From a checkpoint of a small mixture-of-experts model trained on Wikipedia.
Size: width 128, 19.6M parameters.
Experts: 64 experts in each of 14 layers, 48 SwiGLU neurons an expert, 4 picks a token, a softmax router.
Below are experts of layer 10 (counted from 0) of a mixture-of-experts language model. Rows are named router (the router's row for the expert), gate (a neuron's input weights, with its number), up (a neuron's input weights, with its number) and show model dimensions 0-127. Each number is 500 + 25 x the weight over its row's rms, rounded and kept within 0 to 999. Numbers have three digits each.
After each expert's rows: "mostly gets" lists some tokens that are sent to it at least half of the time. This comes from a sample of Wikipedia text that the model never trained on.

# expert 42
router:454496557512507511468507566491516480517476479538537473478483506531487530509492514499507501544522490529513500495445482534532482493527538484496527478490461493497530504518525438494495562478505498516519496499489530474498549515521482512504519515515467533492482487524494536528493484525543514446527510513531472474526514475470498505483503480499522489468491479514499491467536553472476486468506
gate0:491484515456525507525463521456521516523497502509505504441483471430507511531488508578499507508490503481540462500514503486498457542535460514496513477520515508488541529487493510489505475501500545505473481478496540515478497466518557502529488507514491496485535517526505508502504515489487474499460494491478489552495542481529473519486517480457505511506453508488481469546468464528467526502488
up0:528503480501463436494532497519509478483479496471536491515469452528508483496534500445509513475499473505469488528484509538498549512461489514465486456521491453470470523517506511510490494502511496588515521473517499522553493516511486530485520489489519491480505477493464492482504498512556529509514506481489507468485460468517530500506444544515484526528541491505541507468502510509521511517504
gate1:476518500531516491509499518495498527526498489465534476491501527476492509520526490481509503512503497511489496463512467564490495497479493547464499502500516478463470534521448489532492512519580482519489478454458508512499493534483513495509487486439493488437468455516493497517498493501503477468557506519548496504518512483469482487521504534526495485518543472483501512535533449499536484533525
up1:538488568506461498499454478461503520478530526499496470523481531507478486516484479495476519516477513448463483508504497518497511508537488512492446476491498537498475528524550521537509482461515501523541544495529535505497492481443446507500514500515492504506477508444470480469493459495514504501486516463500493450500507497538508480498468507519497533532457495468496473500482553506487515479515
gate2:509489518476514482513511522536478497511453498491543480491555513474489502513471512497517486520496493454502508522456444503504493508483501445497493559492465513520463482521502432528496592475519500503537485463494510484510479498492489491550529542467446481488485490509461491535499498529479484491496463507480480528495478517495499509483536458502491527539498516517510502498507485482476469498515
up2:498472468531494516496537485516510506519496477466482437524472505501493512469521510461477513456500516518443473492520485451516463509537468497514489478478525539501496492508454523542497496486513516493456511475527506491507464542489480497538512505473539492504496520531484486549509510498527498466512545504499488480540542468461461463510536533509513499508486510506528507549544523490516484454476
mostly gets: " including", " when", "\",", " include", " while", " because"

# expert 61
router:487524533506487518473557500494483479545503479496544501450478479526496494501515505499490521540517473510514479454470475517530478478523532460462485497497491513492519512520510451526537519498454496508493477494501494504464514518573470519483489540519463512494513496510508507514477523526533509479518538504484476496526571486509490561470492472540503478510507481492505469494495523467498445457504
gate0:530506504500489550491528493510468465514475514506507498459530522472469525498512512470451521529501503500514475470515551519525449478506518448522468500498476531536484540521503511484472471516500423492513467546508496501501523517551509492493465511488514485496529501511457479450508477483513504438488541500492453501478495498510490501516505498492511463481460503497516534510490516532527475540535
up0:468568527502536480485489513517500479513495509534507492453493505475472511485487480496493513504459493449476441546507493515536488479525497494501512505500515489534510481487530522545507494519485498511506504468530502538552491518494533488530489557521502518523528501468505508476501474516550493477509457475510506458509502540498500516499515426491484512534483525466458529463486471481452486478486
gate1:507547526494537502476534511511519499505513462511549541505522487555509483505521518487505504500493464512482518487482472466487519508510517466508499533494460483494538509497496440513486524495437512464519508502508489507537525476514479487525498483492465524502487494519489462549443508514494466450504559530483508473514558475494574494479514485479515511479501485474501533487501511525487461526510
up1:507465529482505498524534491477468541511490481510503478510533540534493518501513484517479521510539495513495488522476510509504492503511539509480482495501486513514531498530462480530474482507517488458467490456525514513486530533448454477485545488541463484511523432470496440492494507501472495478520535500563500515489522505532529517459519456528468490478505506468482510484494549528514481539482
gate2:512504565486484520477476520520517455499497500504459530485444496492501484466497495497555532488478515493494544518509513473504515496508505495543513512423533513490509495497488420517536524477492486504446522458497451554494518528512468519530468503534479508487500487496494483484471503483511509485526500502466495506528526490509492543477523503513473490499476480524504495485456494523492478441477
up2:513547501518494467449492488500520470533534487524511489501433504450515466484505487466503505514490482494519550478504510484479508522512489478534520499471512496515490500509525470486494503448526447507511506487536485515495489489465461542507497510502512500487495545525448508472481545481524478471533527504465464503516525534487514552449482486475482478500508486525511523488479501536487458442530
mostly gets: "′", "″", "^{", " (#", "/", " billion"

# expert 4
router:449502518507492534478544491496485491504482438507512445425456455508460502496499518489473508503533504519525480474468486515509487482504530486478542486510472523465514515521521455501525535498478463510533498502485495472507536537504459520472490518511512509506478514528534513514458476519515515469528534486517465506511502483481495503493506480521520465472479488496508478495534572516449486504518
gate0:509491477502518507495555508508517496491494484505538528512509515547481471516524512515537546522532474505539497539560507543497515501482477505530463494492511519458495484532562498488517437473513510517477499523485506528517482505511519515545483502527469484525503540500438485487526482517528526510526479485487449532509469466521495514463521466479463530452505493501477509509467464506504486486507
up0:458486504498462499497495508496503525555524488494469497517501532494538547505502510476505440503494508486455519534432522479509469501505528505475548484496448503537494495489458505488470538514497497474501503533508502475526517459504463469467451537486480508466513481510485504492501513458514480482500508513519511485486489452523492523521454532446513468545506520553495484468512505499467507491499
gate1:461501553438501542532532494463514516536498517465507510492502525499520493490484526514510545492498536492491509509532494559502495486500507526468489481520499480539467517490510501552516486490529495506528509518463497496494432461473571492501490472507484486524505478500540493535476460492536481485472495485505482493574513501518503511519482478496479527494534510512507495526476534479508472514552
up1:502495502494543528532549517527507514502528498513547512491526540504509477468484525478529478516476519489512508500457507473490491528449492538470495529499496494481435528493472486528525514487504496496477485513441480483507507470508516501539492444475524530503465518524527510459507487488529437484545516474505487495501502532466490521548492468497479520456499500516493480538521519477481546510542
gate2:484455485495532499532526512518469455537513527563486497538468477519462456482554510467503515506499484452558468527533492500511528491484510494529498500497480478507515497512487525517537498527485498528472518451504459504537477494480481487493463482479524521528533492483510476545480508493511562515503486492489485475520498457479505474463538498509497481488505515540496491499497502549455478526477
up2:494496532508461504510536483493495502508476510452523513469489519517485492554471503481513487462484523510478550507481478504467517530480498477482499496508493493435485460470507482490496515520486479455540523514496502433460481522545457480534468492520507470527478498511466544475513523491478482476460462509487475509504463510509443489526472502510520478525516451470541463491514508505488520491529
mostly gets: " be", " is", " are", " it", " was", " has"

# expert 31
router:476524501524443530472520541476463474500456474508528484507491447545482520456448530500496506513511471509509489480488493542527487489523504488468511499488474531495513511511501473493515520478474497518483513512486570486480483505561452569503500524524474513475470475526557520523483488501522526497529510519523475481526530488491464502476455474491493463497494506500512527498495530501477512481510
gate0:508494490475514510504504494528446457503471483506531571556493467472530497494487487516482498513528482495510454459510469499543487488457513506509502476521484499482526486500494452488470489507458539519507533537511509510541468510505464527503485517525487508450471491494570511550502486514503493479531493510533480533503484528553458490477479520509477498466469492509551516498496511492488500534507
up0:475497519518511482520492458505534502529502503514487444472510543459467508532513528460530461471540510506502502534525518494472540474534489463478528521455504474499465490551540530519504509499527470510516482450509479533454508498526499483543519529494505498528550498479495470472474502515503501492495503505491503466494508518477505515520523459512563461533491517528471478503458506518479494490465
gate1:504477488483519488509473510485445465516502479494514457457513488524490517475494530489439475478493450536480475472472456493532480508518512483533483535517530517499524489419516492497507499526523517482510518516511546488461491526479495525553527499493491526511469516491520509505474525519502475443485457528507506502462542518505521532495479503478480521508506497480539522465515525543514488542508
up1:497493508513498517507535526474498490483522487493494518474504472523451529473473515490498541462479525448465439489487442536461501513514478486552502471502456489489505494457541473507478531505505519520485487483491506489516531509463523495526491502499557489497474523498541503492472486502517529531495472479497505516511531440498538506485502479485485567510504482522501514506538425507475502509490
gate2:474511519517476416514507504488490495532551534496499522533483510460489481515503531523523517489458521496518489498447465479522476518481521495505472477497476489540486476517498482483487511474456477507497499497482509488489500483462501475464470526505523537460447478471502495472481487531495495455505515518468502451508525484499502529548494523451529510537544500471501521500531540529533461490510
up2:509475490519453476509519475533517518501482508505488451486492472531522497493499520485479513465508469485504457495518522529526511514532526501478461507515546461500539521500503498527464496498510497541543502478478500487473503481528502505559517549492502476484507496515454514479450523491492475511528524472547514477489504520478497504524556443524440545524461538512526513539527496512501527506521
mostly gets: " brother", " Ben", " Mc", " Har", " Johnson", " girl"

# expert 27
router:474517491522470530468520525474473474508479466515536467490468458549497525474456527514499499515503500517508498504493509545539486493534494490457511462504476544484513499515522449502519500469500495547506506490492554481452488520558461530494484514521480506474455498522554518524472485490506520494538506526514493482540530504483480514451440462492494469491479500508507530512494532488491501488499
gate0:468500472523513491493534490538507480461481528500500485522514505510490534506454481488477490515531485516500529524500501526520491458513497495438495515444518494528521498500490478437506484506498506550521527480475498462508486498453506496461492477488479544456489491504495478501528503491456491530511456507495483446483487521471501524519475550497525514476470444512525463544491525500536462471539
up0:498521550549563485487441522506516425478500474536472474512498530543483512496511473546474520492500481524452506495495488478505508519497512526485486490488507530515516515481519485502476509500520475494509559481496451499498518475496524461528533505518489463503489492490474527503481492465501494517534479504544544459493521472503492511521523495456496497515440486478544500464526478497526501528489
gate1:478528538536542515444499487496545530532480459499469454467539526510482459478510498517515527474516497480438520501469447481513496498499517529483493515502521530504479502478491484440496508486478496503512517475475496505495473487530465509504521524533519495524477490548518485524479487474521499516470478492516499557517485523509457529446480496481562514502504513465493502487475527498494461493527
up1:485515538471519523479504471501500537535516514503524483491466472545524534474461517495492497508516498482543501540490499507518521511489501495471473517493510467448486464504477467552478581490515521505497524513497524491501479503496475460504474477554472513493514516546486537493486469493486497476454568539481498461486505484507491544487509534517490525482490481544496512506480466524500534507537
gate2:505549520550532540513495505449495505485466499456475483519507469498505541508531513503510490530484496504493432517489482489495526522519513524479534481525523538492493519524485470497496550502485467500511459469463494501479498503458485523500494469527521509477501477553507510530514531509514519503549483529505497545478453509453513495512491523509566516475512495531524486508517522468463487458526
up2:473494474517480504518472509494535506480532490460498490467486475505504492512532527498485534505516509515467465498453473460461593515473485481504494468495520510477476492471503522520509478474477496499469488504482518517479496475516490454467492460464507463488531477533493462482550547511521476493476499468476524459501511505510488525483554482484555483510512455526531522499509495518522502508545
mostly gets: "ensis", " guitar", " Olympics", " Limited", "atus", " Singh"

# expert 9
router:474537496517497525518527553489496489541498470532521488476500470517458497499501542494548549516528468518501475477490479512526485482506542481451484494454476504475523519554531477491508510469479473472525502473478547500501516509524457489509519492528461522488462455537524526557466492534479506511548503460509487502497500486482480541462459485504501489493475480501506494504490503470485521477514
gate0:519477513510528505489473527484487500464555532520497512481470472553436495490491520523525467516479496495463479474494502506498489481489496465489508509459468488462486539511519524504466544514485494461498495542509548524462526509490464497512503485497501515505492522525469484510493485500493508534487537428531471502495490523485480541461457491519544456513459464527483505521488492483491556508511
up0:480504495488507493531484525525495460465523478491480521491479440481492469540514533507522479520492472483497463458503485512502480481477468468456472508503506473492483509501507514483483497494506490490541480496442531517451512516515523465528506491490449513516492508512493546491488554474500527561525508468503531542473500525469493556489479505540515481488473458500513543520462462498528541497486
gate1:534479550504453516499554493527509562508446468485496527496498528487483523509478524515503493522522513502511521496514453500505484495526511456477505498438515540508500494543500530493514477498521532517513502445493522519472554499514532487482507466516499525496529502470490526492514512498505533474468533488476481548467508496519509450519449472528523474467508510533490528490512538513502544494494
up1:491526503540508528488445478488516547480546505545506514547516492501484479478500475489475497465483442536477522491464522477501509506512461525492531504558473509499496486493465492454517531503496478504507479486478485445510495471490480539482511526474522479491486554512508494490496458504470488498508440499517528472555488486482522515479497564485483514504484471505512482469509500537475469510523
gate2:472497476518535554498505510512486509509561532536467520435562492508490495536505505534527525514470471432493509514486499505545499505508510475467504513490490528518508567489526502456512526489489518472532477506517502510493512511496519510485528483533464486523460470498483515535503480509476515530483491482471515505486500483499477518458514510478493449472461511483519488529476529469464536477520
up2:502483510504507511465486463492506501480465489512515526494477495441484496479484489509561452525526530470500476484503499477487508480533454498534485492536519531471506520516489479479483466543463518520526491486540548545486520469517451536499497518525496512513495497486490505450510486464482503463498457513482510510483512507494448493525455567520516518491527489456442521519496526515495478505502
mostly gets: "H", "G", "K", "N", "V", "O"

# expert 55
router:491518509522485539481509509517492477526464464507477485452486459498489510453512507523511506497513483530537457468476513506515472473533492530479552468463512517495502529495505474479542500506505498511507521477494524445496529509557486516481501520511461533517463473511481512521492486555515537497550530480546490450519488482472504523477480518515557494478499497464537501501486503456464499476524
gate0:516535497522458524531503527498480499492479506447478442479494487520534525500451504506536498487496507492530477480502538477508496516508507526478533507517546542504513526457556501511517506528491506509463500490496476536511512524511528503516515510499485487521536516505491515541480488518512543480565499489543468502540461512496528526449529572520514476552487480510528481475522502495493477489513
up0:511508489502456473579510537492516486488472512499477463478483508484541490495473511465522488478502542461525506454516544488499490506513528531478541514502545502499495504493501457498541509514501512474476527490494477549551533500519508459496479489496513490464501523543499512510472517527487542533524546467517501525500465532516523553447515536526498489485521489522518518471513510482505497502468
gate1:505506528483515549522472493545494487479505502517483523475488453530512504492505473478507525469516481492479497494521497524507472479506512500505515518489504438492482520506551513515515505488471494472511525468463557477482525541533538494470546470466490508520470461510513475504518540513465525488475500519524471465533525502471511509523447534524515495498480470424517494522462475493474493472463
up1:535485460491452471500500534506498489500494500530529536506512492527502539476485458491471491495504504505504526495573481506532489438526481464479502462520532502504541462475509498478451473497499507482475504547476476478531508507523505499520454494517527541469502471512506490510543494518497479562491484485489483511496508514505533476465552501487487470497528497488493472504543526519460521447522
gate2:503481511487464523545518503511529467532473492491513510475536524520554497473475480484488511482500513498505510479516515534483505485515517480470517497477492453506497497485497478504501503523503555500491514532418523455539498500532458509456483516493541510508441487493506496503501487468502498463530476457524546457471524504529489494455480530489557535512550521502517485493524489530482507487521
up2:496484517524491488502504505491488524494493547493484546512490527525480445494531515522513499495494436497507501477470486492514524522496488473494466493499492504518569500503493489534461503473482489513482527468502450514480462478485517477489454486449474488498557453492528489537502476501500490488501549486461477500480510475518485461521485528491511466429483517551500510463493486488530480451518
mostly gets: "é", " France", "ș", "án", "ré", "í"

# expert 8
router:463513511517457535481519503500469451539467492531526465451505464547496507501471526524503507501522487509514475472488498518530494480535512498444505486494489530473527515519530489527534491487517498512505518490457510498470487511563450548470490497512474532501482471546522540505515512503538499516523498528529478500546513468476477514490466441498513441483491482492505512506491519490482472476509
gate0:464484520516459504484540501503479515491505518517480517533545494519537522459476516534529552496491511490487494462488486501492496507489515507447537479506544459479497525509518536529501520488517511498504508520464480467526511501508518527480524486483447516519538509491448487515466513542523506506480506550516474484530488466505535505516495478513459485468562466494542463512452520479460524480503
up0:487532475480501496502495475508516507503484458497492490476462466483505466453512529477493491494493510515525473494511550517525519526527508502519452511502483495513526496470489509493521488544440498488492440436560512515483490514534516473478519536505554510505470493506533505505524527530483519507542472444514546506493502490497488463438479525468521499541480502496481547504483504529521505477505
gate1:486501487505498496507520533500487520509509519552479514477502487474450524530484500543461489458535509509527490449497429471489519483498506476461468487513501482505528497460488497499523507531491515455482492503469471493509486506511463469484498525490465501526499453482492483549499547518504467486486486489525524504480536425487443509474518465464539512478504476528535514510464515468503485490486
up1:522475489530496453537500488493472509494494525501467461522536479524490463531509526496522490476500539493525508519462462500524496459482511512532480570472488467491566493499511508484538529503490517470469502492502505509499486481491450501459506490468517530563507476499509497512507526523507514535465519503526513529515486469528461495431490527509506483469504471501486497523461521468523527520539
gate2:498475506514479471504534470524510502496488515511519449524523450507492492541492482504508511499509483532500460461492511515479541536484482548466457496486507469501528518484522501511492493528532502442536478484458489472487521471488502498504530505521497492542505480516526508516523553476527525520513479537500458474542420484528454517472494484479494495518471500514532491502550527498476515539483
up2:503500514525507497489510493523508492538543510524502489485491492509492511510462504475491482500523513485466494482481528506498525485502485512467482496548485563491538469528458490520489505492492529460491506500518467473563520487522458458474494514484536493520463432539474506511512523475501541476469536439455464504489479519555508509480509497487523498517512501515529487472445504490494470468457
mostly gets: " —", " +", " −", " MF", " pm", " ±%"

# expert 7
router:503533509542491526461519489484506494514482477532528442463477458521461497494494520489496527507521508508522482463514487508516521468500537468486500472506487539509516505550517430465539555493494472531539469488479537458492508519507472531485492487513473510511468475514538493505473500519492481489535513516514502498480504451475474513477464462551523492499470469475514464505498544492480501485527
gate0:488495505533482513543506477520505473549494490466523534489498527493498504485527467542521548485554538527515456491481484511510524519508502489505426467538526518479469508493476469518476467536495496507504444485510424531482524535499485523487515491518496458506531489471485516516504532535497517457541502476483498505469488473485474513512530485488479511527515503512514484472482452490508488502464
up0:492492514522490517508523480477489508522452540481554523481501524512505485478499481531510500436519505481501444443512495513449558527493463500534472481482478486485511524502492501521526497517523454529538474457560496524481505531478505554505499486476496511531496492507485496497520502530535476499516466531457506507467505481483485530489516517497533537514504481477526463496465482509522452480482
gate1:521493457534523492448497506519498526478499513511476542534523498514501490512494539522476510480516484509515493454511515484492478479494509483528481498496525525528524537543522484468514543472466466486529466487516513521527505453497491468502527463503529558546474501465517522505479498506544492475505517516493483531461506513515483520459472526527481566477451476518491460531518538525497496531473
up1:515496488534513458463510536518467531535490501498492489496480477518537512467500497523548460493436484488519515499521485444532498434481474513518450524508484461523523517503456472481509489505488518520526488442540516472504484498506501502497514463530469483498508512504509455510512521500484492494544492474483529470515507507464467493479475535522463523452501449524464518521495498521509516492508
gate2:481453523500519527501514533492476519511489520538478480491535503421515492489497547527496496426466549540484504479512464506481512513478507481449507523487510467538541485483478506490495465461479522487513550502458484481534507492469499494468482476476459507516460471525498488483501482535541481485506503517521519493529468519457492534512522524511492507496519486477496502491500561507502496505483
up2:509523485542491491504501430496545506496527501551469501503447494524498507512493516504506505500510449504528503468498523471560513514501459500552524501477502501469553476496512486484497537515479514504456511539521483557514485507554509533467527515531535524543492513462538475489541494499485514502497497479502502524502495492542480487494474489450507518476476465514477472470498496522518467478523
mostly gets: " which", " it", " that", " who", " he", " they"

# expert 28
router:486507515526476517482518513470502469515493453528520500465525446539452501493483535504519514512566468543512452467484459510506491497507510505483522492509501519516529507506526509478519510449484496519490503472476534508489514506541484481474495530542474533515496460521542526529491517530526537441490519482543475479529546489488479534508510476498489468495487475501504490480498506510476466465551
gate0:505525531476504501491462488483537510483498539483552503468513475553512491506523519481481518496504531492539519455486480536512486533435501482502476494494490495539508486510519548514515492510510460529497560480546494507527473531438514545477474478515481486508509510512488535462471514532509495500524516484507447537516526493481460532518550475538505493502484497535476524512503477490506468503492
up0:521521542474493490472486481502483504498513513545553537452483495533516482477524470480490522488516533516519496498516501492500488489526490510476513478461494525542499489488482513499474443500527495507469510476554443560477510510510483497537489486499477553500501508495495503494503518518525478478516449508485498474498552484480492454495460498498506474470534491538515538558484510508501434468525
gate1:500492487508511554540507543462475492497497479498539504457539470523462539493483525503487469493546476532505486491468483483554464487496486501538501496511486506489455499457526511455487521484485514492520527547475521523513521494511508527512559492511478499503497470507524535548502483562484496480480495488531504521502503536471500514526520511534539520481480511522515493457498464469536455504525
up1:483497536528515512453545511485472481487481541498461515493507538488512493463482529500507523502550519500508482478497516515534503504484528513523513532495516513483520533465499513526524550495521498443493528484502503509473501519487549518473503498540456503477512499479505506458507457471482481475510486489479515453475475447548486508455481517474538492544479531471517470472477484460500550504473
gate2:547502485529547486490482493502571551489494487530491508475561467553519478490521499503525481534517478494493475482519476519469499492485483500458511517523508514534535533498498481478548503496512458499499527496503550490519491507495483506520450514493461467478487523535475540498512467499524467454465508472512456504476518480485530517515465510482460509505512502502487523537521495533463477465491
up2:507484508510543483475469489494521531459533488528494520518457529544536485494501512482494501504519532522544517504512517497478505499479534491459512496517463508519483482478527503541560474479493532487492539500481515515517522561490515472515434512483526494504497505539497517497538483490511465448468482508501474498548511481513551521483491512465502507519534534455474516526483522471479532485542
mostly gets: " Co", " Ri", " Ro", " Lo", " G", " Ru"

# expert 50
router:487540503500487523485513517486497467518495493493477497451500438492484520472469494494501528502490489520524476489505495524527485467526478517479528477474488503488478529497543489459511497469517518517515480464481506480501528496551457519488504505512461533506435472507531546520478495525528546491521503475551471492556500500466494541498485511526541490447477469469547499508507509495493490444530
gate0:514526542544506485525524498455506508483491490470473495488511509513483484504500493492480523521453511525512452508503460462504517477463473482482533475499489499484494506538537518486502471505540541492502464482535439480477536490515476505484507471472508505471486523499478580488496510501493543525474494506531439506526526503439488525547534539487493498480512452525495524498503484484485477474495
up0:497471494499534470494489502521508487555550481539529507492510512514493515541510512502484506473519504479544515503499517589502520532490495475535465523528466480486500487536460521479511517483449489484473487503546503495519459508537494481484509502524507513492484498497513422455488468501549509505497518455473513508470528492447511517505553480498485480519524506495471511505512523484462479526510
gate1:509494478506491513483485522494516479491547489494472529475508483442499479473501521553476456520509524455515492486480498475549495504519530494495559522495495522503496518536528490471504496514484517512534491527494506483563496494521468542498476510493493530530481447473541518521499487519468492532508510458532518539524512500484463560519545509505516498443493439514506499499516485507464528522503
up1:472513491522485542520494554532530474500594523490506500494505522505507482519511503525518527481509533518493500491504475487532484535544497527522520488474527530524504513484542490486488541479530527525538478516514480513547463487483502546508462510512493511486529464465542529500481497437482486511455476502503484503501466516445471524479526490519531490484477499512500503493490520492484537461471
gate2:477499503523490515520541534503498512509557518495514524494529473514540519501479513506488522517505483486558470514512496489515502487507471493510549492495529509527465480503600513474512499508521489489497463486498458534527531529533494558502502511506490498510519444535498540496491508484497530511463495464507475548510478525483478532515520516499543510462484505494538519507526489486453533476463
up2:482472517482468526520487426547524503481455506495544463481502499459486509531518459526553510461471492488502519503521499495502509531471493455471466513507479501498512490507474493468472523502490465515524530509468528518486473523456482477480470468501495494480527491537451434490497520537494466528530494468463511507501522495510505517524511472509482482512529488479442502512489522514508467510523
mostly gets: " Sch", "sch", " St", " Ant", " B", "ä"

# expert 13
router:481534504512495493522537555487518492539512491517494474472521470509475510521508535495536539510539473533505461478488488485544486484528524500453473497461477508481513532544515488503520520472489463488521533464459526504477531510530466492503520496534453533507489476563522540541466508549496500493493495454492492506506509472497442528483453499503515473522468476491502489497498520509489503473508
gate0:496501538476520454539551547540487464509530492539516526507461488505519453503524496553520530476574491482513508460489456490483471484507519492454518530487491495538496525471498545508500495525482483512470500471483492536479476540491452531519503505506513478511494504508473519494533451544508473512500525498496524545481536492485508489484455500479462475516489501500490507488521506469483519485504
up0:463468473532492502530532492518457500515486472493491551497502484541520496504509503509526461518498480489523530560538525485501487503499473465518514500511532539481547542428498486504522498503483528444494440493537480500508494537488477516484497488500498466496499506495459513488553478533505498505504505481506502454489442545497470493510487547523506487452496493514525466489505462509506492472500
gate1:462508472530527487470529525452529534535519526516483521478494497501504499490539441546476524479526516452496413469502486491523458463518498525468487471498490486495481500489525529499533484512514507513508539507474501514504491517503493496529460502517469486496503502537530523505520564489482503500467500475541498519492531451475475503468500512512476504511559516519486480535489487478496495457513
up1:497480481484485507485489480428487545488484520512460507476531496455506481523501455493476478525526475479548459476530492487525527493506515533513518521509467519534500490480494560552484520503509494466515527501490546543475483491499535532545499474494476499509506489470517505486530484477496551530489466507552504548478519492517483515505506497492494524490514489491518477443475463445505511507503
gate2:510477477479464521511495433528506484548483484522461473492496505478510558512509480521499519493541501508504510537463474461496523514492487478482475504517486442510485503484523476497518522530503454550466496488535461505492500542462516506481476483498478505513513506543476522490485518472488478494466507481516529518523516461545484474500492506543460465467453518539478457518502530515524486522471
up2:521547477517503482500495488536492482545510532498481487492534473490519522485480471553521538464512490556522500514477468471505509536508504516516471495494465508507471511464557448504510474502542493496499495500467484510471509496454514528478476485527466515456521509497505504492487516526490481473456466498530512503487500487499469456503526509561460481475496530468518465517440493513491487519450
mostly gets: "N", " April", "K", "G", "J", "M"

# expert 16
router:463532492514472522463524494479489472509490476507524476506490478508476504470445535517500502515502478510519482493511516545542488467514503487453533457505447534492539508517513494499513512481494492575498493496505535500470491547547473540506498521516467507460488477543532504513506469496506502514511507509527488493549542461484477539485463468478512464486450479483485504495500532507452485478515
gate0:491498449531512522514518471498523487471532508520448519522525492518480467496452491498478504496493535515511450446484495513502471473535487563502467507491480507521545528531514484505504508531496503482450473505516513495506531528518487508514460536505507487477526499492457522542517546500453489512493478492466480513515481509516476519449471517465517469497450522501521485497493509543535456530522
up0:509515542435519505492479534516502558533535464525521535484518509500523512500518500506534511491534498470477528523495485465508512497502472488482481457463516521489497509478452503513528498478461465513519497503490496516493504503473456518533490469493500482535515515532530475470483492469509509488483494514525529479519494526481522535521530514554478512502519498487538501506448537445479544427491
gate1:440515466481517524478529543489491523488542501525472517468502533514541507504511517484494475517485484474517497503500528543518440497556531497460505442523448470499500526510525528485483488510513485479493483501505492523488489500511475453506477505483486503534414499500489488508508510550562522494533491503474485517458517466511504526542478477476507485501513480480475509497509467514476490522511
up1:490493499523499500512485496494510521510440533478512481521514485503489468514518500518532541506479482510536523506479511497482509468488493481529474576504548508500510436459484479511517541498529499488544509506451526524450522483504478521508505486510507516496548516446503519484510489509503507466476475508528561472531449486501515480480534500499515498519512539524544468484535535485497542536500
gate2:464509472462516489512523510490518511476528454521533484503452489487467487482471546522516501488483477532512485454467507467505486512542491495472514485475480517526475505518487528474491505515490417498547539468519491494517517568486475479475487509464474510499487509523504484493532473530508496470512503493519532513484510506513503500496464512429564473494519468520506482475481514521520514489545
up2:499505528559484462476540514510467504516478516514503530492469479499563527524500519504531522488527553505460526518497476476459463489488518498473512503482480524486485511514494491526445516504464491464482500490504534508505498526486461476535468505529504483485509474501506516504435473521478511517502534547487442473465492509452529508485501455530470520492532488476536498487500496505463471532481
mostly gets: " Animali", " neuro", " Inter", " Panama", " Northern", " Arch"

# expert 24
router:485512500523457517466502515462508462522490440516515504478514451536458525481479521498538517521540461553507449475481465515508501484510515495483539496511497510511533499501502506476502500467479485532494496460481530512500501499535482506487500536533472541511487467509553508522484519520527540447493521489540476487534557485499470526502492476499486467487509460502487478464507503509479474466540
gate0:501513455548504491445488496502503488519488492499475508511546521470473504574517503483508522470499510509558461522507439484494497488482513505490476492499505479535507487500517494485534514519530535561469509502558514484517507506504470528523472460523538485505475486487498559474475500488507518484470533495497502429527475507461483502496522491500487497453536448497491529502507500505501509509531
up0:453434492470560552515540455522521506522537473509506498493465511492522537488512518449532486492489500513473529530500535518469478506525519519494496529470495494502491457469459497475532531506502521474477488518476503491504499467538531507523529491514474507461506514509529513462471496519472494488524473511534534524519488475488508501503533476535513521512480502524421477505486535501496473501483
gate1:510533488492508503533547559501495485506496470477533505500534476551474473491518555501521472454536509522519487528496477508482480544492506458476497537482490502533486501525490514471526515528540473537489515496488517493522502461525479548509461550491482512476471488512512515514475545498524498477468524470489502525517564478525500523493505498506475487492551467474494475523514456535505475525497
up1:523533501501474485500483504495536482487539515535506505525480508508466494499547489525511525488479519506535476517510485531491522459475501554512462478489512477539519507492490475526516522465482510472551469529485500536507515519458483493511497485507470500527448481488501487459489513526468556547505496513507485514511529525465475501541457495476455510536514511469522461515483564540508551502497
gate2:499525466517460551538516515513486525493481493533551475528530494551465496508481524549514484474505491492475530464510552452489495511454499504536531545466501498527517480516513504510523503499456488514509536511488534538517525524491465447486507507510493507500484475501491514473484509466506499445476471509511502504541539475520502485480485447503458504503518523480487487480507447483546495501495
up2:495507512505432513476500455546485504539521465498489543529536480493500501487521490525530546484503453477530522466483533453508481480476499487570533506502461527506518510525482488559498461493476498503465513471516513520488513511519506493500474434518500509473501510503532472474513462502502510461535507467502511494518528512478529466506514443503512510510494518513519523516506478455485482533506
mostly gets: " Co", " Ro", " Ri", " Lo", " Le", " Lu"